Below are experts of layer 6 (counted from 0) of a mixture-of-experts language model. Rows are named router (the router's row for the expert), up (a neuron's input weights, with its number) and show model dimensions 0-95. Each number is 500 + 25 x the weight over its row's rms, rounded and kept within 0 to 999. Numbers have three digits each.
Before each expert's rows: a language model's description of what the expert responds to. This comes from a sample of Wikipedia text that the model never trained on.

# expert 50
Description: Personal and place names
router:520465487528485489475516514477514514506481505499531477539501492501514463511513489524521537486469476476514517517501515495511441518476483525463499451509508488519543492468476541512488493497505527464475501455501510500487492457498496504502510479472512502508524476522536474490484508523527576479
up3:496476463484500511474488505513537519484479464485488511490496457504487502483488482497499509483494455505519487506494489492583492491509545508507518503515535489532510518448478502534503526494488521484482492493522497503476508466526483509505447470489475512509533494469519519500500514509495465505
up4:479509498479506513461498477516498511511490507501478478498518517513508466519484537480503481517498450522503523507526523508533484510459491491497510494518487486502511483487501530525505527467492475480469511533489503474519508502550508488499498482483490494475499484457522504509497481489572466468
up5:445534526499477521480488505523485511503485471521513496500439522531498509472455541535529517499494536491500491507532520475497513495478483476499497492485520515485457552498457493498466548563511479496494511497526524475391517459503518500499527490480500516482530521507502489548514489444546487492
up6:512483500516498536476517525459480552508480527507520492511529508498539434482527482509543507496525501511543541514514491484518518507525545486493505497499435451484495505506486487514502512514491493524519516501508496499554490516497523559484529509486508510486496472499500483492487481499521522449
up7:496475501531494458503481484500541525489500494538548500491502538522508504464473481438445475550539500520475484516501465514518531514470500522492517444491506488534490483498477496506529534535503501467511526526492445506483515483478505482496468510485500475437504497473498462536503509485532520484
up8:481482483490537515538498509479536469501531509473526499520488461483484542502497456503463518502500529489464501497496508521445471509506467512470488531529453500510488487549503528483509445474510467464524443508503470511504535507469500511504467514468501492498544526509482483433451495542455485535
up9:502489473543481506512523539488508510508497527441476481510498491476516508550513498494529497510529518502487529510461527509458496509501494489514510502500506452547537479478458474512502523508503517475493481452502530460504499513487485491504469459492520511543496487461501489483486528529505508518
up10:466491504469501479465506507523505494473474489477512506494458502471508513513468549522482481481495566490476517489500519487509493518498477510493502485494528472485507494491497494476529508471545456427480507437456529514454509510509506512509496492488512533483522520523501527521524511527496472463
up11:492475547495527484510530484510515511503495516503547484516451496557497499556500538526496498476480562496503508487514534530512518428517523499506498482503511547482528473508488489517539503528497477454507490477466533514438465527505522498522481495522502533487523518493477507500522519502546510485
up12:495456489517526505528514482473550469492543502480517495517490486479498513552507485535485481467493537488496501495488493527472474532445476487488528505535480503460525509558497528519510462491484484452496481499459479499489520497486498508497476532468536518561546512506488488464488514526459500496
up13:466487489497513443543477540458523455488537499480564496501469473497460520511512444525462492492503500525488462498472522535442485503509487505509451537522472484520488479477497503484525467445497484513524486500535491535531528480448481510528495510443517494509536500535481524484480534525459478533
up14:532467516535497548498475531461499509514496531474574506513516472514524467489504512490539510491477518501514492475486473489530501471508556490493513533501475504517497515423455548490495471488483501483526509494515512525536513467464493488535524493498512501512510453462504498501491539490485483454
up15:520496483506547514476527481528522485530506509537506529477504494519554542525503512488447489513499528496478502505480470509526507497529509506516499516465477528499469488489502547499532525467506550435490529491489500489464527502478551507486465523510502522477496492501503479459490474531508479500
up16:481501482523492442528519547538479516521510505502525505513471517510484474512500501492525503552483494532482516483510439507506485510499478514504508504516491486498463510497453490514509473484499496455474499443504472490541490492482539473529481515488485469492464487522492534505478506492544497474
up17:512513480503533489482512482509460489504482497515475496526440443542544484508441481497496525506507499499565490461511470506502546527523499500513475513500499507459539537506506476532530497524476523526513483524506476486523490499509517532492488508485496522560495537511495515512478502506495520507
up18:463477506511492500470460487458492517498491493489457500506548503475460498485523466476487463475503483491500489483471508497524481523423478502474506526483521501501453522521521533497464497527506481493474500507487490529474530441504480531473553475461474510497526476512515476511512496486477485495

# expert 4
Description: Clause-separating commas
router:471443473513543520476519552504496521481497505488505480516484487504519484507520499514501530501505475472502539470511509495509494490479492512470415483526521478491546519439470553513490477485574522474488496477495531492476494496511505496501543524481505556552505518495479494481482548476512511484
up0:504520462494481470509507494531498479522477482497497493482504453524559519507441467438472505529502491499497473478522456512504520496514449529466500524542471526503489488524522498473521505501509477521466502507499464509513567491470513482492463561534518506485492568503456509470505508518510495448
up1:510519506480407498499501483496524515531495527543496502504448494494570471529510537469480490469495521497515511509465523530494484534532493509528497503485452507485474509506510465550470527498491499518496517535572480470496517464494510499516535473503483494463503484494555488477506445539502490517
up2:490493545447525491511516506482491463463554507517496524498473470542446490519491510535497481545505506504480509487475572494516507506495533515478497521500515480494477521513504508467443514526513491419502525496457536507497511507489524523512488496418485475499494503460496507470485509542547513481
up3:487459443466495497486501487486500470502508503490502512509537499539456510540516489490470473570517519498476506499484527507497480523488510472479496554483493502456484485486490578505508527460487519446485504498511507501505506488458530508481460489496510529513482445415515487478499498564525504505
up4:480546533459467512489477553437468550490495487516507498520498511495533462487548508537496491439473502491460532538486560517499493534502516475489462494479527513490513477484496451520514513536509483521480515525489450483496491504564497507521477487469521550504490486509534504542492494503505495544
up5:471483498554482508533477474555530507521478503516519489510477475528530517477489474411481508489516498516497509496520467525499492486512525487519505520500481486514495545467485527499497514490452542458496503534554463493473512487486525504509496523516511469479500504453509501455481491484530490508
up6:508473530480544478508513477539507471530507493499521496533500485591551501570522482470502521463499513500516488501487477509468483485489487476521537482497468517502447499519483501525522505455478538456500514484502506469510490515521486497501489520509497488512479497452448522469489502532480481508
up7:509544486539525468522536514503509464507491530493518506514512505499472496541493514504473505484519493514486548498520495520492503493483479509560562482512509503517490482490521431500524486486503538487508488455484456480489490513524515518508513519503482499510474570500485490512498466502488494506
up8:490524517453454487509507549436484547521509527501490515512513512500515491529519500504467486454499482510462517542511553500486477536488501460510476500464514505464528483459527438525506499515521470491483490533506417481491482489555495518491487487489503551514493473504527501528491492494506513530
up9:492490490511497505500499460500496533492473485496501522489547512457483504452473460545507479492508458535455530475496471455464511516508471510513494454508522544520477503494542465517535489540499558526510483518508475501505479500467479489537502520502504424489469499515508486503489504424499493515
up10:476500532461514493434485495481432534521528488491529517496536529474539507581531500490494475544507529524505498487487514500511477511477493489493549527444496519502534486530451499451505516442496466511498519501510543525511492536522477514492481524466499488497480469472537495551478532504471519498
up11:476460561464547501488558514505499491487528520508512501492528494479506496548508521471503528509496533503484497510477478530509467503500478552479515512524493456485491478508435538475421497458523478467494486452537563491532511478488500493491503497468504494502512505487493514523497531529511526507
up12:522460546477464503496503461489513500533520516504523500521496487474528467536458473490504518508465526503469513479485508508472478525513481511486472474494484543478513476513490528499487530523482514514493503560575515490593503459477506467493463527504508500421513466474564509483488454525516500468
up13:508524554468467502519497499465536525495513497497487524493466483443519513471504445548477489497503525488457502484507522503481496526500523509472457538498438489465512502499525508500480496481481488548488464538509523513491466500527500477525515500470495521501496519463519504511498471486496533500
up14:468595483503494506491503464490489467522523482524527518460495453460511497487480558501517506562501480488483495485463487503517522519507523542484470488501521484518506484543492526482486481510512486420491504475506604501516495488507488502501488488450484522528472505455509489507502524492523512512
up15:509507510456518475489509475519478490505494506517514536505521474538532491538465485497492514508462506491507533509483533526491489531480491503523546465516474554474516488540475467511517517501505490506484504476564450539587521493458515498498453574491493481483544499521509481497495466544516507462

# expert 54
Description: Inner consonant clusters
router:515480495477523488530519513482511492481511478488533485552475503505502485495533506515465535524493519488519544501554479489480514461462454509447462459549510491515508499504491496501470488500500492446517469462531526521511470476480519520543518503501498512493500515511469475514468533462496550484
up0:490486526516517499517472508502473459476518487493533463541543490495531492472513465462475482527503447473503492494526507520470480517505495507463460495471460460493481561489493525501473506497502546534488490504488515496496506508513519514539513490485493498499481492490509482524474501520482474535
up1:517507509500466504496538518500492525447539511497491478527439473529488512543527508500492518442484482479521498504483526467552498481457471506477485440465477483489482513487510498527461496482517509530466524457520487457467539497497513503477507453535513510520522496510513537449492555499482488495
up2:490485465539537502514514504510440531498474490539487530502530495519473508589516549539507491547501509506475514494489481491506503521494482493526527472472502485481520481504513509542565492499520537467498504455469538530507501455468475490519512487507491502477496533510493474498522502504471538515
up3:508509505453504511480495487501484511488531486501489480506433488550497496518476521463516523519472474501472451495486491497521492516478514502485481411501476488502486513486494486543476535515524471503486526490510540470524498489512549519507498498522490524472504479490458533513499518504485507521
up4:505518465515468493517528496473527465485477509506501496536492482543506494514493532486511504487506509476487530483514514487509504477479514471561456495506514498544555490507525484534500533494503471466540512477468536491544491471476465456526479482470473489510481484454482493531501529520521513501
up5:500501547529496485503480529461542500481486517489548472550475472535511480533538488459473497538507568510514534506473481499476509468520483504522448447489506483459548499521489512493480537492485495491516495524550494504496476480539480500490509463469484548500488499475563478476497551483492521502
up6:517507497463512508496506529476539492473539496523547538505479484497494507537518528534510506512491512498505571486490488506522481484465523493526501491515462478506527484473531496492465483443526481478480534472467570500463495433446498468520483503498501500509513497436467498506492508534476523500
up7:493543505490502508504505497473506486479528488468450517496474498526524474539579468473478540495501526486471484477442500463506484492501525502532471457492456481526530479493488488504501531455506459485478496512517513486506499508454516497454467536486488523482497515474491498495500544529485493492
up8:518520502468462523502511510458464526479561509473490456543480455489504503520566536492521504496490482496492469508528531489491460482493517533512485471496450437505522525470469518507454506439509522481487445497502542507510532482507493541485506487470531511513531509482493524521452517508495517539
up9:514461533459494546497471505471452518513508510515509484508535512483489488519474490486505520484525462503545482506501479517523471536457480530464489470515537445476495526488494529487472510508543514516497531503557496538498447496524477513508511500496520554514483481485545500539498475490481508540
up10:487484499516485443471523513515493511504468505538446452478498493485532480531494505502485479495530466526517472462565481503513474522544485525523499512515470499517472509476513495489544514437479482482508470476530469504518517490489544522542515477486495505528455497528475544500531481514499520518
up11:498490530497532484519492533478519532456471498490537472508475514530503520502488498498483510539495577512515496487484497478530510479520469546500460469493514502518480492494497544500507511527528499454543515518561504587477475483482498492519445500480488543488522516503519503524523527470528505513
up12:493480499524514446519525527488479520484525473499516478531513471531498464474516509504513540500482494479493553490492507498485502513488527491444464438483482504510505517471474507494441505506492545516484482490483495537524504508515534505481561515444488506556482516530503472543428536512494536510
up13:456506518501517508511505471527493466502493486476514493533491502560563496500522474459480515492499497509477500515484497510501476516560515504521492467570527512528524469532492464514549537476524493435481488496537551480535503490436519500488501506488504496486494502446458495486476490485479528499
up14:476440486495511508482514528496469539511534458505484498537488474492545486487490510500513514507484478478539534473486533470505487504484510510501496486524499501485490517443473530533504481513543532519506527488498514493452519480479499480498505500488492538534518529445491475464443507522513500465
up15:470533497499513538548530523456461516510466508520480510529470519488517504515488499545509492504460531455500543504471508532458494515467450515446518491464506489509500507530495494515486486563515459494457511520465496529495532494530508491517497490452468524497514508507494461498469509494489505510

# expert 39
Description: Clitics and word endings
router:521485477529546459496546547474504502479483459489506492541496448492522474539495513483477507472475492485510560469494506508508464508486466525464512484510505457544545527470484504502466492451524503504494503494502524495511545468502510512483484491501517498511526536532514497475486510529520515513
up3:507508491519535546485457460460532516451518452474494532503527487518478481497536509539521510480508543492463483531498570519479486507516497505520508464494515523496477496551508519516500488509497459576505518464485531493465471453474499486519564488526466508550501481544511494466518516489499508445
up4:449482490533464480523528544502530451535521523482493495530501470489475499488533503481475495501491527491497496502500515470533499497504471539518498502531506467565518487462489517541494488576482510462507475489530478481499506452435484521470475536505515474472528544539477501478478502452503509497
up5:500481486483514506524510499482536492506511509492487471524426489533504506503520557479499523529504489520496492486524494541505505502522531487513493448476503467482536476519478478525523491470478486500472480486491522470564490500484496475533495479495497511491462466529433502503489563500504505463
up6:446510465505523444511475497515502471544530559512468500537491530496541474507500491527523492552537514524473526463528476493516502522501495524500479470519508453492513450521540460518519510474517511486505486467528502503505484514488489531498546508458504464459485500533494492521521470452496522486
up7:486491514496513509546477485494529502482492459514512497477504490541530499485501501510501483564520488512539473469484515504519492484458554512437458488472533498495483507491504537519482551524487473485499524541522504513493496474485482493486477521460504515526508504428535475522494489450494513460
up8:454479500511486494468484535512498466521497521493508493500499500500518502502543537491497545521476546485487483506531498525518465519562516490501439502517489462522478480551500516485500471502510521427527471462511510463521487464469518512499469520505541499480500446515476527523502503469493498496
up9:484526462564518460542472477438517472534508516516449515491524476511480496507498506506511526558498510501502531497523524479548498454451479527492504454506490493582533456487521524517506530480493501499462496520488452487511493503486477452508495507469499455476515502480494491489497471478525513509
up10:496471462432524556494537494514467486539538538507537465515500547511482522509494494483512500498497459502513492512529446506525525510500467494490523540487495464466519490477473547507526506495521519482529468516547528487539514489515510513502510508489528499489468497501542470506491509501492478515
up11:497484495546495507437466548450500499512510492516481531491490470498456496492536522496535502463503518491470492537494449508482499540439460491547514481505497464493492524467480482497517484487508496480500477456479539514483522473470525517521500521487498478492530491480507497549508477478485517509
up12:495498501519408508520495525486473483543543463548450491525505474471513494465496510499530523500514495496534444495493484515467508554515485500484479501497500497539532501535492497484488461498510507498511414468540555507521513454516495501501507515529505501502514496521493513524493496450456507514
up13:468484475536530460503542512564527467507475504491475508502538486502522505510530521460491505501531506491470490501501496504549497519481472523506510490538489504564522484485520470512508492488489515467482491482508439444511504505485483500462479545498528458490481502564468509494487481469490498475
up14:474472521485525531528507512487549499471516446530491469530488479523507497472466485513515502506539512505490490477495557500463499493479524518488507487511513494542465539446483465473491494525508545482498513499543511499483492458497525489498547514464504549489528505498463505476506515468471530509
up15:542465544502463501442523500496469541429504512480534491491500554491499475524540497503528505454529502513539504522495539479529462511440484514512545520507518483481495499457498513498481541565496514516513499445498519501497521516531494510508507489472490504530526514499490520521495512481507477502
up16:475489511487505475432518471513475513507470483529552477510503494530513498542518486506527495536484502487494536482506508518548498580516512500497474520505527482459481493523482512457512494476504499511488521502497496498409490514475495529511511490479513504508489460515554469525522469491501490481
up17:501464500495500497452479520460514515549501464538521516559506468523530480475487539486526528513507528466491494545518516517464473491538500500507511493521502445498503531475485500514491488480479510457479489493532534490514447456508512491510501470518487476485510505494481508480522497486538513533
up18:489495473542483548524509530516449459495504506538493518484494481492541450496520522538516488580495474496462532542505500484470464526481524513509505498512514478517437480527473478509484506481498502476481529452476495533507499512465527454478516541528483492462514480528445486528481517498503505498

# expert 30
Description: Function word endings
router:524522511492475495524500513478515508507519492519515468544460480499504465509477504525511555503479503485548536481482509497489482489488475529431446456526491455522525487475489509523464483499515522472456487455498501462530534470490518497506482490505531509491534498465525499471507539496481555506
up3:547488476532517530508505443456502495510514461512464485442502461531437506478494459550483476494508537488534482524539520490502505513517529502502487520481539544490498523484497504497541473501489476508542507514501484525453476490493506518496539491503514487495534524503487532498503465539478505490
up4:527521527517489523519532521531491504484524503529548476497501518517500500526479496484522511487476480527505535486500535526528499525477429535510427489470518496508542480474506557451501529508529471491492482510484514496467545471491512499503491495476513541477524528503444509506494496469523455548
up5:525494499495530542514503495525522428513564482498524472545494535544523496499482528497520536539515488499505480499532493497492495533483485495540445494505503495500551515531484505484500523501498486518462508489498517518479520456522492475532499478494504509470494506482486495508483484479480456524
up6:513458489496516466513502458515534532503506509512505497496501521565485509489465476506529480529541495530508510453535470490507510464524591479457502483486496534509504516506495487538553456512497483515507500547506478502508431515563517498520490518517504510476498525494514502507522463445508523477
up7:510497539465472534464511518516511510482479529485510490514441480498520496513472504455504538461489524498502531509497485498490459506525503530545502522482534454454503531498488513523464519527509520519482505499470491461492483436497469518531489474551490541479540514479512485471514500532504503482
up8:472476452490540508468492474540497511506470513501481468484443494528547521495488518501503517548498467486519439478547490495525487459514559506519466492474507465504506504490519502491529499462487477506471528492513508507471495515559502510508485473527493514481537521478492512536504490524462521493
up9:457518534495491480503528521493507458521483468503502484502494488481515427477486475520499491491459525523520513454498503500477472536565489491490477497521498537465558494500483499508528481495505507499521488528499491493472535524506523481477498505477511520482518550444509487511512496487479469528
up10:513476477484508541486493504485525526506550500541506480513504513449520488474487463512475487521487448484526550499501472502534490521512457513492482529520537504467495490546497509489506473485498493457536478500508439503480522534512491510464516508476490524492527511562546498475515499541471507491
up11:500478505498513522532443542537474499523498516485505493531547496495520470488486458511509478551467526484515493509538477472534499519527557500488474496538489523516475489508501513494509505471501570494494495502499445496472532516552516497479504512528507509513531496500533494549495492521478545487
up12:526481486561487453501554502548469498519492486458472473482472466514509481524516538494467509515481528510514463489508475514462511460497499538532480476539463460492468482511491511498534437503490480504512503484519508509522525500467527489483518497507478550503463484539447498481498483516512494480
up13:508527508469495505520549549485460500492507492509497499525503472481537482528506512518559522497491495492540558488478499479503484554495465491482483519478463519484503477469487511540492483516510517472514505454540508463485492477477542496483512507492503493519500494521524489444504495489470511515
up14:529510568548540459497507482512527497518520492492507483481462523534498453537486510531506525469508530499503489430498489510459514485518526527508466480542485520448463434491496470475508516491467477489509466488508461492493563494502558488511499527489505507516508519521445524463505525484508483505
up15:496503500486502458458507533461465507523487506508491527521470482544478499543498532509477532512496546508545531473500509478528493500473527478503491490527526469465528536531474550500452538486501524521515490549501538494536486499545521507500499470529510516544500481487498507562493507520519507474
up16:508492541514532508547521456534487459487509504485555435508503485544522508512430462472508468534507471513513463504496519503560509489463494537492500472497503553508513506487516510482521495509516497492495495500521462547496503506450510520485487524495524534484486532469494476519515505489466482513
up17:502486518438489469500530543507485480481525472513493471533479522479491479528493524507481505477468473497537519492484497502535474522476472484473501479501480464497493492502477487538448506497520491500444504473464503451438553501490505521483489464497484508460468505481493505487490524477505499514
up18:542503480458509509507512517484483482517545499530564484515531502497470513530536446528512488474519500501508472494505521486516512474441479482525539516474511461494508522443501487503538494449506514515520526497489516524482489511523477518502493498513516470503496515457469473505500509475472507488

# expert 63
Description: Lowercase initial letters
router:495492471515525497521502492501474505471524458478499462516495499492480469504546500530494513521464498479496499468538522488508498469464538514485467483513512492522512504494453525511471507509512532527496463501478531492501455508526556549504481529448508527514467537516471480506467511464520523492
up0:539474515533511524483479476497511452515513510520535485518511513565475483474494463512530500502481473497479484524478554480475510510451480475504500517522479547515534467522471503509495491461518509526518519528500536523501511489471514484471506530486505441520471459470530517482499513502510539489
up1:495500511496496484485464501509519499479519511530514468491454503481491497509493483475500492527482557508471509514514484490510498455474503494465531460523486486547499462519453520484500471503502457490483500510490507502485548474523535521515464536529489523472518528509484526521511535463544507516
up2:491509491485475480445489497497498520498503484561470507494520470474509495503482523516489482502517534494530508468482470514494488490541474484494531504485527521514530460523521475481495512504481484511520483482526493573468495473506465493495525453430484510504505499543510519513507531496475491532
up3:523543503517463525485503514516510490470450478471495521492501484508483490476504487523517502433477521500484467518484503506499518511534499470492483560498502507495485501510481466545516487546486500507512503476498475518541480502477499506513525540503506499521484470514522456496528496528509504470
up4:527527528486509506467505501504476468548493481528501521474490482544497493494456507467511501507487477487546440475537493523511509492514496516501488528509511511460490502508530452500540535571512512507537519503490515534504486510489502501497491469430506491514513499490495517527527477502477496478
up5:492506488506482516492522537505531489506513505523498506524514468500545495507495454470547486516519448499493555502494453499481485510520479509483492516515518494452492525494497535503500506534427579517540486501508477504507535508499450512515488507448455470510484516467527515464479461497494496524
up6:519528451469460491483465540490487516489509495500509505501496530489518488504518472535506527538501498520493507511499442509493479552490482503492523466525508489534529522520456492512467455504493557539485507470448496432478482497513478524509499512458479485501486536522516499555488501459517507482
up7:448520537514508488533492501493490511467446474496502538532505515523500482481502521470496496515521501478463476506480509500427497521504511478467500475497481520463488477523496458502496529480526491498493503510516545480494526489486474505530517512467516519521505485524504466485483503500542537492
up8:484494489492517469525561477517494449438502449494484472485521470495480477503535489478500507517511491507484494516515485517483493555498512514431517499507541481463503518539454509487488488527467574501453478470485460528484497491507529504521466558499500470476494501508513483519460486519524503498
up9:486502437499500469506463491512472549478491509516468544527506493492513498473493433487522536525496455508489534500482471495498480525451454534512513468532527503513496512470514490544469487512494543553507523498530531450522520459506508549493511483451503488482496519531491486524485453403503487485
up10:501491514494501535507498476465530512480509501514492478561488494505567466497486521526504525509511534472470513517528500473494476525526498507444506498539509475507472542511462458521480506520513538483518491455487484495493488464490487514517554525517501498523549494466521463502438506496505531493
up11:473514480474504498471460486494482537512507498483471485524477493514515508491454489474506501492503476510481502511550510484535501484520495478485487506504524522475539497506521503499513468455453484531550531511518512500474478514518479535514513462495496530478526492510526493496523477471494475540
up12:520527458490506480471499506485450577478486487523450523484481513484503505498474482485543500541483460492492505509525492474487496500437459508474532486541491508499504521459490499499502470522505509543494444526507504520510474483486462545489510501499514456472517530517501475502496444461485498509
up13:507463464486462459501517503524510478517484492495485475495490496497528491491475487447449479465484518491525521502562523491505471532572470471496487493509502481504530512490501496483492512496472511508527502447507463508498501492502521491515527523491510525491493504526490478468490458502461511506
up14:473525501527487505495511484500497493507498482517538509502524515522527504490510461513511499507502499499471478491497501467458499540503502523530513453512528508511529512485459537508482493521480571507536522445501492476502495489515542506500523565471503486509503575515482475488468437483507508478
up15:489507535532482512500537510497545509508450481490486514504445498513492489476463504478526497515494493483535542486484540505499508478488471529470461530511517485453461551493471520527513522561471484515525532551507490539487536482496504501504500472466464522555549481452529490468465495488559476488

# expert 45
Description: Lowercase word prefixes
router:501508504514505443507516520497486510460507437485469465522472503503513466546502504497459516513479512475511489434523511513497462524484515519461472492509486466502516499491454535503473510490520483532443456458501526497486513475507514515520499535487518588499484535490470452489470544464507519503
up0:502478505446519508500519483513457488487512494493491488514534446522502500534499514514503496505501535488555535498478470472536483475521488524502487468507527507541524488514469529481516472493505532462485493529559489536533469467448504491469517527520469538484502480547529522453471485497483525474
up1:486508461532462523490485501513528521504451496516460527556494486470511520485485495506514490496509528503482565527465458484457512473504511500505505534502521477514478560515527485503531491556471524497477510485460523506487506502491569477497510497523518486526515472536545505493504479474504531495
up2:535496498489523523439494519455532545486528558511515501529496512526513480513546506482506524484495521491594500518481506490532520498517482484500497522484496427522535526474446525498457500455560506485461523483512505504509523474479492504490539469469480501537483497507523521478482547556475507521
up3:498459501513500524493482491469548493480506515474502496503472478469500477453496472493502517504487517470502510528496496502503523468503499493454501468527442420511449492477490479547455490474533496514465482451476462511520459476525566484498506511507536491551499496527516499514499522490493505446
up4:472481464511488517507525550509479514463481492541536474493458439521566477491489506514504529509488509461512524500521496489488495506489506500460481455509482482485511540485483506491498495477536518468501488471522491545505510506443535469474516515501522493521526517505493479508455480503470511461
up5:569507504519557498515495550496524485488518460539510494502523473539494491511474524506547508512518505495510531492525532497575441486447530529472500536512487507482516483520483533504495502500464461482503499507498534501483520484515503522525481487482512512508496493509538496488496540518503508490
up6:491494504530442506490495541465509527484533532542514510526491510457492499439497537549549495482513547487530512529530470493519509480527489478495518502496517525501515517514475492511496497518473477499537501534467442559462500522528530527516578471494460504501543467519523504547488534528478521505
up7:460487419514504471483484545536531491505475485527470504525476457517502509511485496495498475487533455512496536464556441512471508530466525511502479531528520491479488499507474501503522454478467512502514508477467512461518535484481492482520491527486530517522497487496508510513467533487466517499
up8:469488438548572477501508455548463460529469469452475499488521509479516489513565533503499528471517496522480485491491470463492484547497485521534462498484526532463502456503509495499500475483493493520503506422537501474521475521461520519481509510512513493485485477514524482481507481503488502524
up9:487500470475507533474490516479493504480506526513523481528538433527482458520508486504514535508469484478522512479461514499451500502435525515489499481512496466528503529487494496486500458475503524464466457460497465552463493487534542482472498487461496520489500536517550501510487531529497523511
up10:511484482508514553534510488493468536521502468478507514524454494507528488497458513484490512526485466469494499487536471517512465512528505507465470486527504499466429477503518483521510515495523506537504542489532537502509515481517506483495482505500494488487503497473463512467490533558498504475
up11:538489520484538510516517475508473529471527454464537490521488486551451479468501488529484483543488512477495495503478541514511536528488485490477484493502481481469472491536483545543501496466514471503485496539494480564456506497505489509510459514485493491525511475496491470499478461469540475493
up12:517456498515514508482528504488516505474508569508520477518519472499517461519510527472519546469498501484509523514529522480457467541500506478485506515525520474500518503505538536486522495497512512468521502479507526483510496469449520505507500523512501479508506516484514512494453499481497533481
up13:537525506519467540506500542507511508482484505454500498492531481475477513464528491498485511484478502499481509518477496521477496458510515486538507538534487479550529526507530497471503488485464507522561496480529510514534480529458541493477462500496487486531503475511495487491511525508522500501
up14:513518489495551486520495558509471495499531503514494480492495505490502519530475535519528477490497484468569515496518524501534464478486442491530500556483514500496487543490484512461521502528490489496519511485505504547458515460521535524514475502472495462473524504520517498510469485484496496523
up15:497512519505474495483444497459520519501493529506523517514508499503489496496573511521501493490510513486491499519483516518491515461498458506500495468491504531522547527481500512520512473474461466474496477503502480470473523487511544510469577496467478516493485481493513457494482481508498499513

# expert 57
Description: Mid-word suffix pieces
router:539478480491516496520529516484498477453523523528531449518465469512484486512540480525508524471515519498542541475531514486503480506457466537485464476526490458573547488468496501505509497506538492482462459484486506518521502488466500503500524496507513510500520501492483501523477545481511550504
up0:486465511563491488494478537459503494493521503502534521507549515531515501493494519534514459526470542491542495522502574487439529467487522489504531513506505574540511471509496533541493446500479498478449489517462449466485476505501536494454509503528496515519514467525504521474476500539487493521
up1:508489474452477443497524523505461476507500477519464530502535509583497486509542553524525489506532493503519517483519543475510484540505500503514493516493522554477498496486488508523497486533489519449563523450491537523474467480454475489535479488464484477496465502537501519473513484466493498496
up2:480445474473496491501501510504488493499485475525523463508487510536504496473489488496475518541463526466513488503532470479514499471503495496509509496515527433484466473485492481505498523480536519543480502491530474547529465506482468515519461537491488538508545498447506472504479490509489503480
up3:452468490515445495453505489475563475517493477549504499514447502460513502493467515470467491496505487483512502479527496491495503512510521498496464470487558481504459501524496499490503532538525470522485519520483540532480494477560491509484492495500488490456517473464500515487517534493550445494
up4:511515495439508535493509517474467532527459498475473504485547482521528468500482489482469488524526485499519489502508524527464476469490510513509458479485514532531550480512519542520495515480480492522528494496514502514505483455553483525524566507519514489492511504458541511455517466519510494458
up5:578491550492529514536528505477510470455495501484500541521537485486497518551473540509471495497522521492477524525494532531446455480526512497497540459507487515531495486498527499513499468488496484513493469515483492539507481523498493472478501480506522482550485466483470516452509496521469490487
up6:537428495504506515501492468488536464487501499507480526499503519506510500514521514479463485487505491482498484531528535512508452558459492504487508496505496559515482469527512478482501476497480478509493440531482514510508488499493478446503517492540504470523528501502491490474521512480538492506
up7:476509478470525492459489535472478551525467462521493520520547484515505482522526492523507513502487511473496506480482483502476470513456482499452497513541506544482515536511493525518484490532474542533491522461506507509466461488492506501495547513456494504514502496519542490503495482490440504477
up8:505511466473488525488490548482498528444505499531483512508566488484463509497505506502503482542528514493524517471495494517481500484518455509501493510516527555525494505509486531490476482498481492502503483511480478474449478484509501552476525500506497525497505472525539527520495517503498498527
up9:461516453466479485502511542482518512479467495488469494490501509514485485496507507524463509566501496511501489483545487489476521484446470526509470486496516506488503485519464544508502491523519478487530574552459487531477546512516510529527494520522478499471544546527442492504506542462500527468
up10:501534435524503477471492510517437508548508487526530480495483505503480502534505483545513540498500471504505492490503526502510501527464494484541506506470492467497538516479477506506485503506537514460456524481514523500515582467518512502488519500519531506505474497527485529503470503505505511539
up11:517488515460506511514540463510527467459517487437491492494460455461544493526536501512470497482493495508458505497504445520482461484481490518497523497511474496545431500501473499490540525430519480538476530474507520481515518514459489514498463505506518496489477512501481490497485550511535489486
up12:506517468523492503537509528541437516525481508549513494466510439488498505480509495497515502511523488512494507467502508503500514550521486508489478534528503514502484529474501533501505486522498491459508516506481547492514534497479523506511502534461489497503490514484508529480471481486513512494
up13:497493480484494519430527519424459528522512526528481494490504521452500489545500496471556491501497527505512493502505518523544519491498505494500506472504525541535540474462494504524515489529497510512495473511478529484518478481491484523484537488507492554504526470531495502530495503534528488504
up14:450472484517531494478508502520513529528501504529517500541508495482568463505485480508502522517478511479489504523533471503524466505501537479516508483524503544477482496512495507544519514530498515555516530519540482482486456508501503478486516539468497498492506504465509459483473454466519505409
up15:494492515492479499492468484484480548485487496517500502492519527482501483459523544512555505463510497491564535499544495490549464464503519495485538481492524534505467512503492538466539526545502500451534522459495500511508447499498508523493488521483493498537472502546525490535532483470499480507